{"num_hidden_layers": 9, "hidden_size": 256, "n_experts": 80, "experts_per_token": 4, "d_expert": 160, "d_shared_expert": 0, "hidden_act": "squared_relu", "moe_layers": [1, 2, 3, 4, 5, 6, 7, 8], "router_score": "sigmoid", "normalize_top_k": false, "routed_scale": 0.5, "balance_loss": 0.00154, "balance_bias": true, "init_std_router": 0.0246, "lr_router": 0.00127, "vocab_size": 32768, "norm": "rmsnorm", "norm_eps": 1e-05, "tie_word_embeddings": false, "optimizer": "cautious_adamw", "learning_rate": 0.00117, "beta1": 0.9, "beta2": 0.95, "batch_tokens": 262144, "max_seq_len": 1024, "train_tokens": 757900000, "max_steps": 2892, "dataset": "wikipedia_en"}
Below are experts of layer 5 (counted from 0) of a mixture-of-experts language model. Rows are named router (the router's row for the expert), up (a neuron's input weights, with its number) and show model dimensions 0-63. Each number is 128 + 32 x the weight over its row's rms, rounded and kept within 0 to 255. Numbers have three digits each.
After each expert's rows: a language model's description of what the expert responds to. This comes from a sample of Wikipedia text that the model never trained on.

# expert 45
router:120082101061105124102077077185162086137140106096128134112148170121099183097157087195054136119111146146091113146164159122155108067167161108116089113128142150126138172110182183140109104138132119
up0:153155139095108109118120138138142168145154142142087153075160085106135071113177094195147142096148144129142128151140122168123138145102081096209059154086131141203097168124195130175076080098150106
up1:090114143121146145145149108170083147138120167120085084121092149132162135121129095159062105092114137087115103110091124141177084119061169123164099160159169108075117173111075158158118153137154159
up2:069140046085119095107141075148116090128095123103172169111170170133138091118113164118165078136117138145143101138189163092083165061080141155125055118116135152113064160121169158106154082134190115
up3:135093107165067076103141101161091094193146132145129104060070174079111094150099161140109140120196149127137140140116129112135119190187148085145135136164088135170101189067156129150104139136159113
up4:141148088133115120078125128141167135159090122139115107116075117098125130089196081106087179133135117091097117136117113161146090148149146120153072157098158156114194115166165156106134078085121101
What it handles: Numeric digits in data

# expert 53
router:116120095109112134105060081148201027094149169103138153134108165131142114130166090160103089140158134068097129139165088153165116123120131177133083129123082176103156104127129157110138153156071088
up0:153149095104105121113142130135132169135180121184110187148140079090162099129165073173176125140104118113143098143119189188122106112137117182208121150082124108130099147119185062165124074045159076
up1:093123149140159174141171136164096128117114134104077055132107141114173118111104104161071109093134150111119094100056114134194111174061142092193096153167093122092112172107127174127128119149141161
up2:111145050091126075107141052161117119120086119128147108131175150122130103115098115125156065158158169147124068154162159098123151065092143120156032092098155141110095137139139166130143118131130095
up3:128093115127067084098079120161091082174130148149140135081067161056138114160104127129131151108178126138124141139098124108163106187163131119134120142148065156151084183124149138154074168091140133
up4:139158052160098106106109113152174124156097140138126102099110130112144166120170119080089124141161119089097081115146129123164097158123160128122072123083135121121152086152157162101157080118107113
What it handles: Descriptive adjectives

# expert 40
router:122096119114073172139010126172145025134126198096061095069136076145092137086122129076143110084146129097136094092182161116154174066172140138161136128167157104147148177171088131093137088149145121
up0:141153130140119143147137118114143203119125162154099178121139063135189066119142107141177150140130128121139108166150183149095152112122073136193102220151134149172126091142182101155111084067141105
up1:096117150148149136156151157175092141129109146123123058112095122144190151130123113143095115083127140137122081118095134145179086132091133127180120166176113125081106164115070156134150150154141193
up2:122139072096124091106128125175120127157078122108166154176134196159099136117129127141137102137086119104125095117196117111089160051131135135154056103096143151118077173140120166088133105115170131
up3:132087124093068108079109090178099089153127146128138109099107185095150110161112134116131151101172143130146143157106111108140143158163133114160123139163079152153097178127153174161114154107164151
up4:147156102150094118145112138115168090188099112149125138116106104100104158095214092106091137150096117080134095129146121117182114162137155117119074173079147109102152092183146147107167089074135098
What it handles: Sentence-ending punctuation

# expert 60
router:116083101117147129135059094147170114136141185093078057007117141091176117097158080152082063136146181085115118175115135175113160085078122140153112126143142105157144157134169180115132115111120175
up0:143154136115133114116171107136139166124147166182103150096159070134165058097152102167135129130114181128142098199168151156094140134156090094201090153072082130138114163082176075128112116090155091
up1:097109139145133166149134139158109147141102141117105084140116132078187142115117097153086099081132145109151073116103127137179099144061143100190108171175101102088119200108134180166131129151127181
up2:105149040084125102112114114155122140104054117142163167096140147131117113099129115103144092121169171141140066183172202119073177033109157110139033101088169135095094181091177157110139123091167098
up3:133089133127072079106096108149086092165127172146131091087079163088186096151129145112118162081177171167126140124108092134139120174148141104147149155149080148153096191112150137159066132092191160
up4:139153102132125125105107114138164088207089153128105101093093091130094159137188104121085181145108088051121088131092133174174113172124149154139086138078177148131138113158137172131146109153087129
What it handles: Sentence-initial prepositions

# expert 14
router:092108068121113116146101103117191048174163111132120133105165168128128129102148069121123133193152130130148104148171082114092128061168147154106170169134145157122189117126110158152087118155077125
up0:140136123102139119088091149146159145133127152108083152115154099046154081106180094189135137133134135123148108143119172185136122157150099125209101197080131141196108170123156109162058071102142107
up1:102129133169172151135169132168100177130093131150083077147080147106192131165131132136074125104134141120123098134101142176212097152089140117179130179132137111074095155104063145164115153161136187
up2:101145052091130086083141108175114110140077150138154200079163166138105109115096146115154078157166142146147081114183187103067169050105141118095067125126115146068096196122134147115109059176165077
up3:158100104117044083100107120155081062174146126126101102074101174086146115140099151108153157126178143132137136177093139142179108194140131087177141138146078116183091178110128106134106155141156140
up4:147163104156099120102134121139165103204117124101129089092068145140118203121200084096078166109098112066106096114126125125194074163101162153136061127067172144125179139159150172088157087086134141
What it handles: Acronym and code pieces

# expert 43
router:141079077138197102119075146154181072060179179111113123061103075128122143118162079133063028155144091074162114162150107160130166064121122178127134104131140128093137097155102187078100139145121140
up0:146143133112129150115104109156152176149180208166092183094125094088149096118176116149151117117117144162151100181145172187128115115137107124178104146105156108166108166117161087185059077090175137
up1:104121146138138177163137135141095151116119142093074075123091124151131157142101078121066090086116112118132067090112131161178091119151172084191101158170119123105109173099128134147126130153148199
up2:112149035098126088151165099152114151131045146112166197160137122124098100123085135144175054145163168117144118145168181111096189036056142123131079116126167135100139198144153163089146100117163071
up3:148099125107057068111085123131089101135162148146126104071119168051135097146099150121131169105192164147117165136102124117152115163140136086176139139151069159154086209089135136111090172149157139
up4:147154094156133119076128131173175043214109126167129079120096099128172124125190101120084158132113086070120082135111085173168115156135147136143091134106131134094169089131150144136134090108128126
What it handles: Prepositions after institution nouns

# expert 13
router:109120093099186137124071118100170147064079185147109114068148122110107083099146095086127081149133104079143142118186088161098183054153039144109163119104149137225178127122120102140129137169050118
up0:125156122107155106141087135130150189130170148150102151103198073131159103097173122197155139144144137131146087136185201168136167163136070092198120201101108161184110156107114078155132104088122102
up1:095127161133149142154154162189089129141089140138095086126086112116159130125132117137085095125154126114123092119075126125176078153098166112157118171174126116068132189117106125151156127192137146
up2:101136046114124089089150091173119124156083122109158164128176139144073078108087141125165058144128164137172128140172184082092188063084141107118084135150159129135101171126138133100121073141176100
up3:138089116097078124093100107143115093181150144132111109088107183047139127160130139137177190153138151118134146141142121126166115186121147103141171159175090171169097169136147166151121158140181164
up4:147160087149087071111102115146167098173076128149132128095090116108146162118185107121075168125149103061139127116128101122145109160120142122120080145053134117124163113155128169093174098117119096
What it handles: Names after colons and bars

# expert 44
router:082074100108200145146121126150174165092106151106185053126066081116128130091204131088150107198159163116079149157147115137100184109131044149116142103126176111188185139124068114098135141179064128
up0:143155145119121096128120102130148172126135154186095143133146068141154058115169084154166140105135150115116111159176175198118157110131062161211092196129112137167115165130121089171178077082122086
up1:105118138136153159172173143171095152124100123137091092129072139131172149126131099122111115099131116113123102103082117170142099155077166109188116199158100148087133152126104150122123117142146172
up2:097145043105124106102147114134122133108082111135154177129163128130090110131110155151160081142155148136153125111202193066075179016097128090109077139113155172118079176103122171106139104153154105
up3:147103105124070075069103126150092119145133126181135114075080157074140114132101129107139159104165184116176156168097119146153116182133143091173158155124076132167095199107135114127113142112152125
up4:159164101155101091099136116141166094192081093145119094114086108124131164117192105110107153100136080083100098123131095159159126169109110116118056168124145129108165101150173168109193082102115149
What it handles: Word and number endings

# expert 9
router:130099148129148119159078128131168062128133196181148086043123160100127116108132123195113150104143112111095108159148116147110177067116106183115154091120132135100116175151105167141126161138089109
up0:135148130110122130107119125137155164136139138159104151132135041085142043117169109175134110153134137098144140159144155169111129146148040130231091176101149128181091103162164083200090054091158112
up1:088114155131154163170153135201108135139113132144116081111109125102160129084133107159127115094126140131110133091087119128178095121076131119191121168162105141102135191113102151144133132119166183
up2:102143060091124074133146068159119135113083153124162173095145162138103121139148154139160073181147150142160072130179180089075165074081152132119056093113158147105121202109153153098130105147146092
up3:133091106157089104128114105133096078177177173137134117091125170052155112159110120121119170079197161145113183146101128099177143187146156119136138165152044165139092181113130140133074149138157133
up4:161166106175113121124128129137158083193116176137093097121113086094111175108203097107072159140148104087107095147134096146169122173095133128119088157082136118100164054162141148098153137151105111
What it handles: Media and heading openers

# expert 34
router:110066131104114163166105132131132080067124109097141089085092102087131103129128093170060144154119123100144141146167093179096124070126103136182172139099122150183157098112142150093130095132147165
up0:135144139112126127127109109136158159152173157159106168111130058107158084114183095173167119145146181115150134163164153153082161117156090110216088219103105121164104137112150080199101093091149105
up1:089126141134171173164193161168093165115106140097087083118084141125163145146100140150071086095087130097103120104100133157149105158077158092169137144150140117084088191103080172097113109158153167
up2:124151069086111072134138116162112132139057100116172148113136174106074100118105138140154093173134163145171134144167157117085194045071152071125069098092168156128097160135115151075115083171169114
up3:147105119131056074108129114139079095196141129132122130073108132051154123134104109116098136116178137114121129148106099106171089181156148109176137150156065138155097171134133142158090170113176135
up4:151165080171111100113124135137157094179096139160141094133093070072142162124207093093081149132174093105141081135116111138169102174136140131135095146088162115099148090186158095123167114115148131
What it handles: Definitional opening words

# expert 21
router:144097145123145130133113070165204028166151134122148141055106155106160159161170109181101166130088128130097119108180077132111161097086121163124191090138138126125138189165145193085113146130112129
up0:129146111124111128107115105143157181125119120117091162129175109086159081120162087172160158102180149129150148144166199160078159131164073117195129206098125122193132159129145119140106067083145082
up1:099134149133140169160148119158085174122109113102123050114106122139171126136135100154079104119109138109096097119120135146154069129054158092189110169164118103091097186103110158127119132131154193
up2:106152066096116106101137107129112104129072133142161187117150168148147095125113158103179082139133172162126118159182141094091190034082138139128072109136158160082061175134166156105153105149179092
up3:128092104146079099082134109166090076175147152146121092069123133097149108156094150145145145113164147152137146136109103109155118194178105106165153162160076164142096180115158123166057161075150150
up4:139157084141097135096127088164152080217095124144124097074089110086127185118162107109089146145084105071104089142113090162134099160112153137125078166085143121131149126158141171094154083101117079
What it handles: Year digits and suffixes

# expert 24
router:118069124123100117115039162204112073075088187149136110095083141157098188130098117145076139149074107134120132137178086165134138080091156099131149127139107189135158194134160133091158118142085114
up0:137144133103112121137123117193153194158128135143105130110153085060155072112163116164126128143143149121140115161155186143103136146160063097192079182088113130161090094125161068192091081105181116
up1:096118140147153153131147139164100143106120146148115106134064145105162146133135109155093123072089134135115108127058130162181077151077173097171129179186120104095116203102109136135129135121163189
up2:109144062105125113101138126169126156141073131116174168130133137171125136120113147141165080154161154113139083139165169124077180029068130119154070112129152137117075181129132177072129092101176121
up3:130087119134068097091112118190091093149156166136113110093096154064174108159114129116170170088194153148125144151087119126134120192135150098137134157112057161150101191104146138159076159107181152
up4:153156106152110113091113153142158073192081172124100103137067101105103180118200107096094152124144099104110117147108100182132090133113141144160095129119149149105193083181155148108158090142133117
What it handles: Passive release verbs

# expert 16
router:114076066093123115104058151137166115121102111157180162151136067107092126101130124144135087195170096094117126161132068145092161109148100123158082134167114170126127180095115118172145148102127106
up0:154161155117115086124134122139137164168142179182115143101131074070163104117160111136131157123111168141162105138141182172145113126141104141204081121106132148152108168113175112165082074079169118
up1:108125141137139179126153150149090143120092128091096056121077138106171115115104098143085081088107130097101081090085144142173120134091154116188145211189139144095113153110087140147146134151149176
up2:101145061109122076075135122148117142139069147078155167124139130116099102099092155094167097155150166114179134140165183109097201044103124140077055099132185177081090161148121163124127115177162114
up3:114089097102075114067099116155097101161134133123128098096068138093129084154069123107098156103197167127132168154082140137148151175147144070181151150154090136162096156128131122141114164122143118
up4:160168110153093085117123115123160093167083115139120088138130078119130124129177119119100167116156102031093113172121103159156131143096147156128045141058178130097154092103148163107173127127146107
What it handles: Digits and word pieces

# expert 15
router:085076055100102143145062132147141117111113125067129092120146111128092165077174092115116091173100163130144108132169148140082161063096074179148147145100154161168119135110151153143141142145124162
up0:148152153119126121117139142135153177146122162147101117124112057116123103148188116178170161121103136102137126157141155193104124172157085118192098212051122138140122154124173144143087098093154094
up1:091115142143155139151157119176098157114108140104084095113116115135155153104147092166087111082092158121121118122078133145155119121060144112189122182169130141094093187111079166156147152143148177
up2:087133055123121131106129076156125137136062105129155176140163136084101126122111123118134082161160165104154138134198149076099169031084123110108062103105150133104086143113148169110134065196188112
up3:165092123132079103100094114144090099193140143145129129080074147063118094140099129144099156099178162130136143167123111133168119208163122115162124124143057163176094175120149143149084149150191146
up4:127160101149121125127117129154168106191118160117138112112129099118104154117182108080098141081162117068106112122136143131151109154147147115155064136083174144110130090171184137099159103107136124
What it handles: Determiners after verbs

# expert 0
router:081106067055097151118040114178159132126117151124104162036152135103076154174149078136151118126100120112135143086134100100103091084173170107078098099125120208152166179149125149081127102149094107
up0:140156134130133137118132110134158198158143144126083157131142094075156090136185085171184152124130142135154109114187202196130129151127096102162089183076128096183079150132170123174069081061168111
up1:083127133131161112145134131204097152126112115107097089119112140146177161096141120146061135098071165154126085120086168119169111146085161122159098170133156119070103173106063155130143135147145171
up2:054138060056129096103174091148119084117097165100140174095175171113125086136113144109114060149135151112165087141185189076080181063098147097105066099123171148114074170125132158081118091138193098
up3:151100102121072088102115115153097072134144117156141119098093161073146148187093143154154162139188146137138142126117122120160116177147131087161175148125095142187098193108193111150098140103147129
up4:145163097158085099092116137143156098191082143150107117085092124096101171116183113122099145128133108083110091109129105123176099148136156118118062160073160122119188094164162179095154079102101137
What it handles: Digits in numbers

# expert 35
router:108114133133179116133056108139168072122065173135158128113143182089142117134165112106132104144117150140135097116170107112099187038184085192148120124143123144140155218148103193144134136159120125
up0:136146123134121122131117121128150166155156195182100131127124078115170078117178120173152146113135173141156118154133170156133122120128072143180104189090153138147144122121170116186104087053167097
up1:096122154130149150181149137180099132147146150129111076151126147085165154108150119147109136075114145124125095096094137133189119128094166123173112148157104111084117196097064159165138114181149164
up2:101148049107125086090141098163119112144062075101158143143170131138103136112118131157180064165165176144150097160201183132124182065100149116117045122077169187109092161131148145113124099103142101
up3:128086113101070087067101111145105092151138154129116112071107162094170113165120137130142136085182171141130156133128119132148108177142134105126137131114059161148093211111132174155102134152159129
up4:138160106155101108144119126153161105192063117125150091083117122111094165080213120102110118144126081089117107128156123139188134150130119137136051138103131154119165082171133175109175101113122119
What it handles: Section headings and markup

# expert 28
router:112044106128058093098022132203172030166156135126117125130140131113128116114113101106073113161168110122130173162175078110137153105185111171159098111200093123163134166147156173142105122165143098
up0:139147126112126129178111119150162209131178175163109175101163092090169070123160092174149156142128127135143090163136209173109145098141106125190105172068128115128132144125153073159115085046150119
up1:084108149151151167150163148155104141137097139059079063138133140078203141121127138153078097065106124127115080095093125127188094135077152123173109149180110125089120176118111195147160129160146179
up2:134152063083117077094147088156111103154062088109156172138178125132070120139119100106187098158151167125150099132148150110092209081114164112132041114086132158098098144154180158063147101151170108
up3:113077110138076105092114111171102097163162129132135123089113154066164110165092137107109150108179157156128159104108120100158127158166147098178113139164074154147108198124169151167086149124161119
up4:149159092162116115092110122134164095197074105149087113138107086076143124110186113063090146143111111062129093151124087141189110178132167133115065153070132130136192068159148145095161106121116115
What it handles: Infobox and table labels

# expert 57
router:133122091072132152088076078178146062113098095133123081068093124071145133161186107152150159125126126120146187129130143154139084126144045106155138079095131173160101224106118152104143119141091071
up0:129143117108128157114096110140158136094145145150104185104158111065147047111178116185110129135114143116149101142132161161131126119154079132203111213097140121204102134143177078182035052070112121
up1:094120153129144150138143134190109179104106147105115075127146141098155144139158120178084104090131143135109090104101160168154105116038186103172130155182124122085100172092074160125147161156160192
up2:100157060089111099095153084146114105120079108132174154100165166144077076140121137119199117114168158139129119131157172080092136057090132090139047132108167126101104150143134148103156054088172098
up3:131091107124074104080098115166101082184135184150116099097108158082181118166127131120117166120194163140121153130127102098173109189184138131138117158135066168144097181121153164172084171110151119
up4:149165098174106075100149109166153089195109116137109093106092102103093158124180111105130169107161098099118149137082112136176118165124103159105080147097168133105173116173120158106173121127119122
What it handles: Sports season context

# expert 59
router:117114094128189108151139114129175091096141146142120099083125175096123129117086076142161116204137160124161144175159123159111160089037140108147133106147112143178149203131099155057140168138065092
up0:147158147119093135102101130108133185121103150167136144114129093079158066104173113122164112140092180114136115146145179178115117173113098140185101150111149104157116112121181071153111061081161101
up1:096116134151140159162159122168087140126125135152086080105097143131179122131139106167075112090063189143127119093080134142180123146068156125181119163178102137081082189097122184105126137150155177
up2:100141052073111077081142092148131135139029111131165155117155141152108136122085125166185068138168180114166101127175207084141168063089114100094064116095157166150133189141155149112116102130198096
up3:146092106120075085083085103131091068176136165138119099071079175056161130136114146112111156092158163147118153121097115128170099198157111129163140162153066152158085186102125157153086180134175148
up4:148174101167078108122127110160150115178089126134127102063111126075130161110188099104095156152123122071092112111076110165180094172112147100144083159069163131139133085140144169076147108090134123
What it handles: Continuations after parentheses

# expert 23
router:094073120068125174147016090180144117086158113085094150103110110172124166087136108184094098140186098140136111143136157108155132085179097098110136094166171146104191089131096127090163100172079087
up0:137160132150098112090112117140139158110133181171090164098146076092132044126179099165162130142129170126168127144138173146112173139176102115199081192092109146180116137139171108163112062108155087
up1:085125133147138134156128142158102091086089146109091084109054131132166128116133121157070111101135143147122098078091125128155103145113162110151094157157125092093132148105133134177139118151138173
up2:099151046097108105097115073137112154139057116149182171152161167149097126109123165109167097154141167146184087118200176092095186052092152107113063105099159164122077173124098149137144087151166087
up3:106092124111069107074079126180093078155143138130136122069102135075123088174103148100123134115167126153146145129099104094130113129173156095145146141144125139186112202138139127178103136101139133
up4:153165115142082108106093173126160124195087137125124091089060114125093150123200097110088154147163095069121090132132091118181090161141158117116074154097159117102186090162155156083141109087142132
What it handles: Digits in stats tables

# expert 6
router:137088140121173108142104138090165053123137173142095159077087093111073118123095136101088092094076192077125131094159130117152120044152133127119126088137194109134189168116114138120110156161131128
up0:133149146126139134109095121119159180138162204150101155106164081061182085116200086180136143154122156131142107178146203200136110113139131109191084175096152134169097161099126085180087092134139119
up1:097110154150143186172165137163091157119137137098110081130087159128200155138110109171073114101090121117121085084112112155148105129075142111167143169176129147080125187110115161148111108110141220
up2:110147043090109078062161098141109123154067118117156165097159169118091126134102145134163080114105200153157139120165162104092182062126128113117079113099158114093128171132156120128123065135193081
up3:143096118123056070090110120152089070195152129135115106049121161060105138161124133107104167107179177117132131163098138115188106172153125115161146128152060156137109191099134141139105136159172154
up4:153166107169096108108113149143152085186090127109119126068117143059066164104183103107077144146086111069090102116129081120182085212127141136116048148078139126105171118150124183069141103140125139
What it handles: Units and pronouns

# expert 49
router:081072065124132146114141153123133068119155122125125092141181118151138095199098135107074072118128091101167174093180087073133149101139065177077146135162082127153112173105163176085151099184139153
up0:125152132123130192100135129142142134125162178151083173119130068095151066139151133169187146108118119126143081153149165161149132141107122116173116191084136144173099129070158075162102058119154119
up1:101120135124117158137121138150098139120121134098079066118103128094166164111135090162051096114131139100127072104070138174190082143071137115182101175168094147086101146102085169119111116153138204
up2:072146044112118094090139115147108104130095133111154151121156132124086136138099134153160073138169149149151132152197177093097196029077167125106069135089136192081085160121157149100131095133185119
up3:169098118127068100094122121143084080180147165117129098064085165074153111131100162105115173108177166153150141139101109120161109189146133136152145180143085157173082188149175141159083145134162153
up4:133155074140094117094113106147167103173072115120121121135087127122115167119166122128089151123131134057108120107113095160154103167077126123100073199100152158109158093126132127101162123119088108
What it handles: Proper-name pieces and initials

# expert 37
router:102083137100100115122083122121169131087140211114157165099123123159111085128119119101110134178099158068175156116146133115122138085134073158082158095091155139222121176132129162104124135138132180
up0:138150135099122120131123108142142191114163140169102151103139098146139036087161104115121133132127176078140090146149189201130140143107076128210119166080099123146127157127166096132120082082149090
up1:109125127135127157131144142166089167088089135128089075152085142130141143109143117136070123102120133149090085140082153145184100163045158120139094163148131121049124174053096166142132130168155178
up2:112149060094130078128135146140119149140080124158160153130153149096101127093106121133172043158114164133145121140175161096112196035075130111152088110141128179101095185122138175108147065142192140
up3:126096109109071103095101117165095071201124139136140099069112164054113132123104135153136155118165176136141150139113121125177098179151127098180149154156092158162100211137142130147087162133152148
up4:154159092164112121109113128161146072184097109131127075101061111076139168098186109095079123143137147086106091121117129122182151183086094134099050152083137109095164104173179174122182151114110148
What it handles: Table and heading punctuation

# expert 20
router:152056170088099089135098123146185073118101142108129116087112121133128138115136060132121137148129098087147208118142087136093156059163078160090138089144123121130096144145134174146104143196085163
up0:135145118100160141128130109141161171156139139157082171107144097115158085121141119174140127111124146083150111169136174160128133149152075108192089209098141143167100144111137109149090097107145123
up1:087110147142140139170155142162101135102110105115103086130112125130167146105123101161097131087117105125114079093094130143175108115072139117152146152173082119069128173093070171126155118154107189
up2:107144063111138081068126110144125136150063131107115199140151152101083130130105127088193063163133191115162125154171162101097149078084128103095068105135163138078072193147140148082139113168148059
up3:131093118136075093100126101146096089157151129124124097063090132051137101145094128131101174101165161122118158132122105125148112170162126101174136148147063147147099206118153140171089168102157157
up4:150154113115136094114132122131162129174060142141064104130102106119095127084194082105135175115162089089130134156100096127185137154094143134092066145094137112106168080143120168110140084151110145
What it handles: Infobox field labels

# expert 33
router:130080112137113118176089119138140072070133139100138156120128118131123086092070098097105097119047122052137151146171088199090138054135068177115136131145097136108120101126094114142140173184150135
up0:144151146120124116118128141137146183124145117138101207098189106081170065113163103189127106152134141104148129146143163170091138139170079114155110199096120123145114135147148113140100073117120104
up1:096124143151146153184157146165099123122139126116087092098108147109169127097135122187089096070091097098108117116121131138203075133061142137176127196142115120090084155105087166168115117160141213
up2:115145052102119103104136121164120136104006117097189138132149128137098128130108130105156079153108129133180152129166163112082179034140145092109046099108151118092096183118130126082139120130186105
up3:149098115127060097075126103161091101153118123123161092075075173055158112161101127102148148092196128122137167145098122132128091172117126090128158149143071147127116183112135100173082122123169166
up4:161161104167117091092118136167156065195079130122136123080129120072113172111201140109076140123124118077099096140117103158162113162106153134134077156094157097114143077152156165108189078127143114
What it handles: Taxonomy and definition labels

# expert 46
router:138087052123105153138030111113157067113115172112056103092088158098137151081191083146125109180097122133085139134105149126121127061098129154117081141137075137157127112146070126122151124136160209
up0:137160142108109124088100138130129190125156161142087146074148096077169083104155134199166106166143166132168066136175149197119131119179108094237074172081092134194102145103158079168068092092167091
up1:091102137150156177152133134160099138136093147088067106133082159101174132110155092138096110112078111117096096129087140144174124157092162098156131176164122125059120188120114123136135146161165169
up2:114144062099124129084104101128114164146074113079131157152140155123084098109123113108154085170120141143141066108198155115083154053142144117143022110106136154101094162123119117089136077145191164
up3:140100135127061094111093101145087063170149140146167108046103154082157117172140143096100156129181130144114125125103111157120139154148143100142158155148071130165096151095131140129085119118173145
up4:141147079148106106102097118143167061197084091104125098113084091091102164123180117106087164107097113069104076152116128122188069167122149154141092119084138084120152125176181171093185104118154149
What it handles: Copula and role predicates

# expert 1
router:107094086069157154106067157146190129139151153098151179088117151098083119101149062112125128161107156160113169138121110141035087096146146137085148109076134137129139149118116129165101096145119136
up0:140137118106140141086079124137165163131159171141101184102143094084136114127192093168166106137138129125150100143142196194141098140142096126161099187089123090184093158119137098177065103122172134
up1:099124155146151131153162143178094144120099125096100075135102147110196159130103107175091130044103128108122078108103122147175080124101157118189128146165134105073110151119056136155114144145161177
up2:071154049078130104073132103125112116122093140102163157148139164121073132108118148115123077192146188121170085116188170104081176079101150087089062093090154120121071160140129139100129113125133103
up3:140093121098060085095071132120098127155119158110122119068105158068112122137117153110117170120162168131123205169080117136152107186149152131148171110145078137151095177124145100172095161149143137
up4:141157105166105101121110122183153117169101150142082113081092137105120125117178080144084134125142114084125085129130051129156094128120168114148095117096181106106201113138160147081155086130113122
What it handles: Digits in scores and tables

# expert 30
router:107113061096127100093101098120119097051135128077102084081145121162120198123154115093094138185105123119168106164155190103100162075130101148109191155122188149103109150095164170085189086155092127
up0:117149106092122133126115106136152145132155168129084192135138063133156049109180133177182114142130171142143140117160174165099128142125107109197103179109098156179102097124145055187126115087152089
up1:111120131153135143140143139144095151130112137109120085127083127115165169138161107156069093154074140110155091129096165168192109139067137132183088183187125134079138180112110153181153152149135199
up2:106140043090100091102138103148120142132106162132164160121137146126152111138096140131119070159129197115140089116176179109083180053080151131089072117140175111113113197123138150113151073128157071
up3:141103110146068092101118135131083105170113128095101113089068167076151088135092157101140136100162184149146128174080118111176142204179123128143107129145052155158122207104176129174123162143142137
up4:138158102137115103123114126178161090211075140096146120108121105117087179092209110124104161141099071075114125139101162147168103155157149135145092120084157137093160119169171142095158092105136156
What it handles: Office titles and complements

# expert 36
router:077101099138170110155099120197131129144067163122121079019149147100138091120140122182064125134112194086144100106128127182119156123097111131182186127114158132185183202105100157089055108149080076
up0:123141102101141138153097127164160175107136107169112150109144126077163062108140099179136115150129114115143101130142167169133138129142094146224103197099144124183082162108177117182072053069135108
up1:085117136148158157138178149151103150113085137125087078135076136107185130137152110161094132122106097141130096097089145121173064150071165117171138162157104121122092184119106137158150138157143164
up2:082142039079120108130145099170124139128107145137170167075190162133078102121093120091135109161150186112162091126156221087100191039059146123122041120100131172102134205133135181069148113138195108
up3:132085109126070089089099111170095083176120177146125140061114160062168123144090142125111148090180157150124130125106115137158111175150141126149140149166063154150098170111139116163067158150169139
up4:151162079160101094100147140138152118161073104167152140109081135093119160098188123101094140125101112066135106145105102142173098174101145151110077121080153111124177114159146162094173076135119111
What it handles: Time and measure nouns

# expert 4
router:076120109154150149105067114116170113067117143145174100104121081128153103135142117141103046127117153108141159083175102104166095092143103141118159110114112093140090105121182092144158109077085083
up0:137150129109133153130115115132141141155117178169098156128174069087184055115185091167192128096125139125142090140116154148139106118129098116190099170098134135201117133120161106154090080089140091
up1:094132144145147172097157155155094149143082152162100079115083147133148131125079091130085133105120145121125096100109116167180101139057167112165136179159133145088136183124090170127132124125161191
up2:128163080096114090101161103156108144167056102128162198136114147101079108131090118155184101129155156157138117128154165102083172077106143079129040110098153147094074180119140150119144092122184108
up3:181099125109053086097131111147075081185143132145114074092101140090174105152090146114124159110180176147149134153090115135155108174154137096203155156144081135147099184120149138154087153099161136
up4:163173099156094094078121138142164112171050134131107114157093116101115149106222107087106127120163097096128090152116098133166114138138137127142063155106147113078166098188159172103208105115127117
What it handles: Proper-name word pieces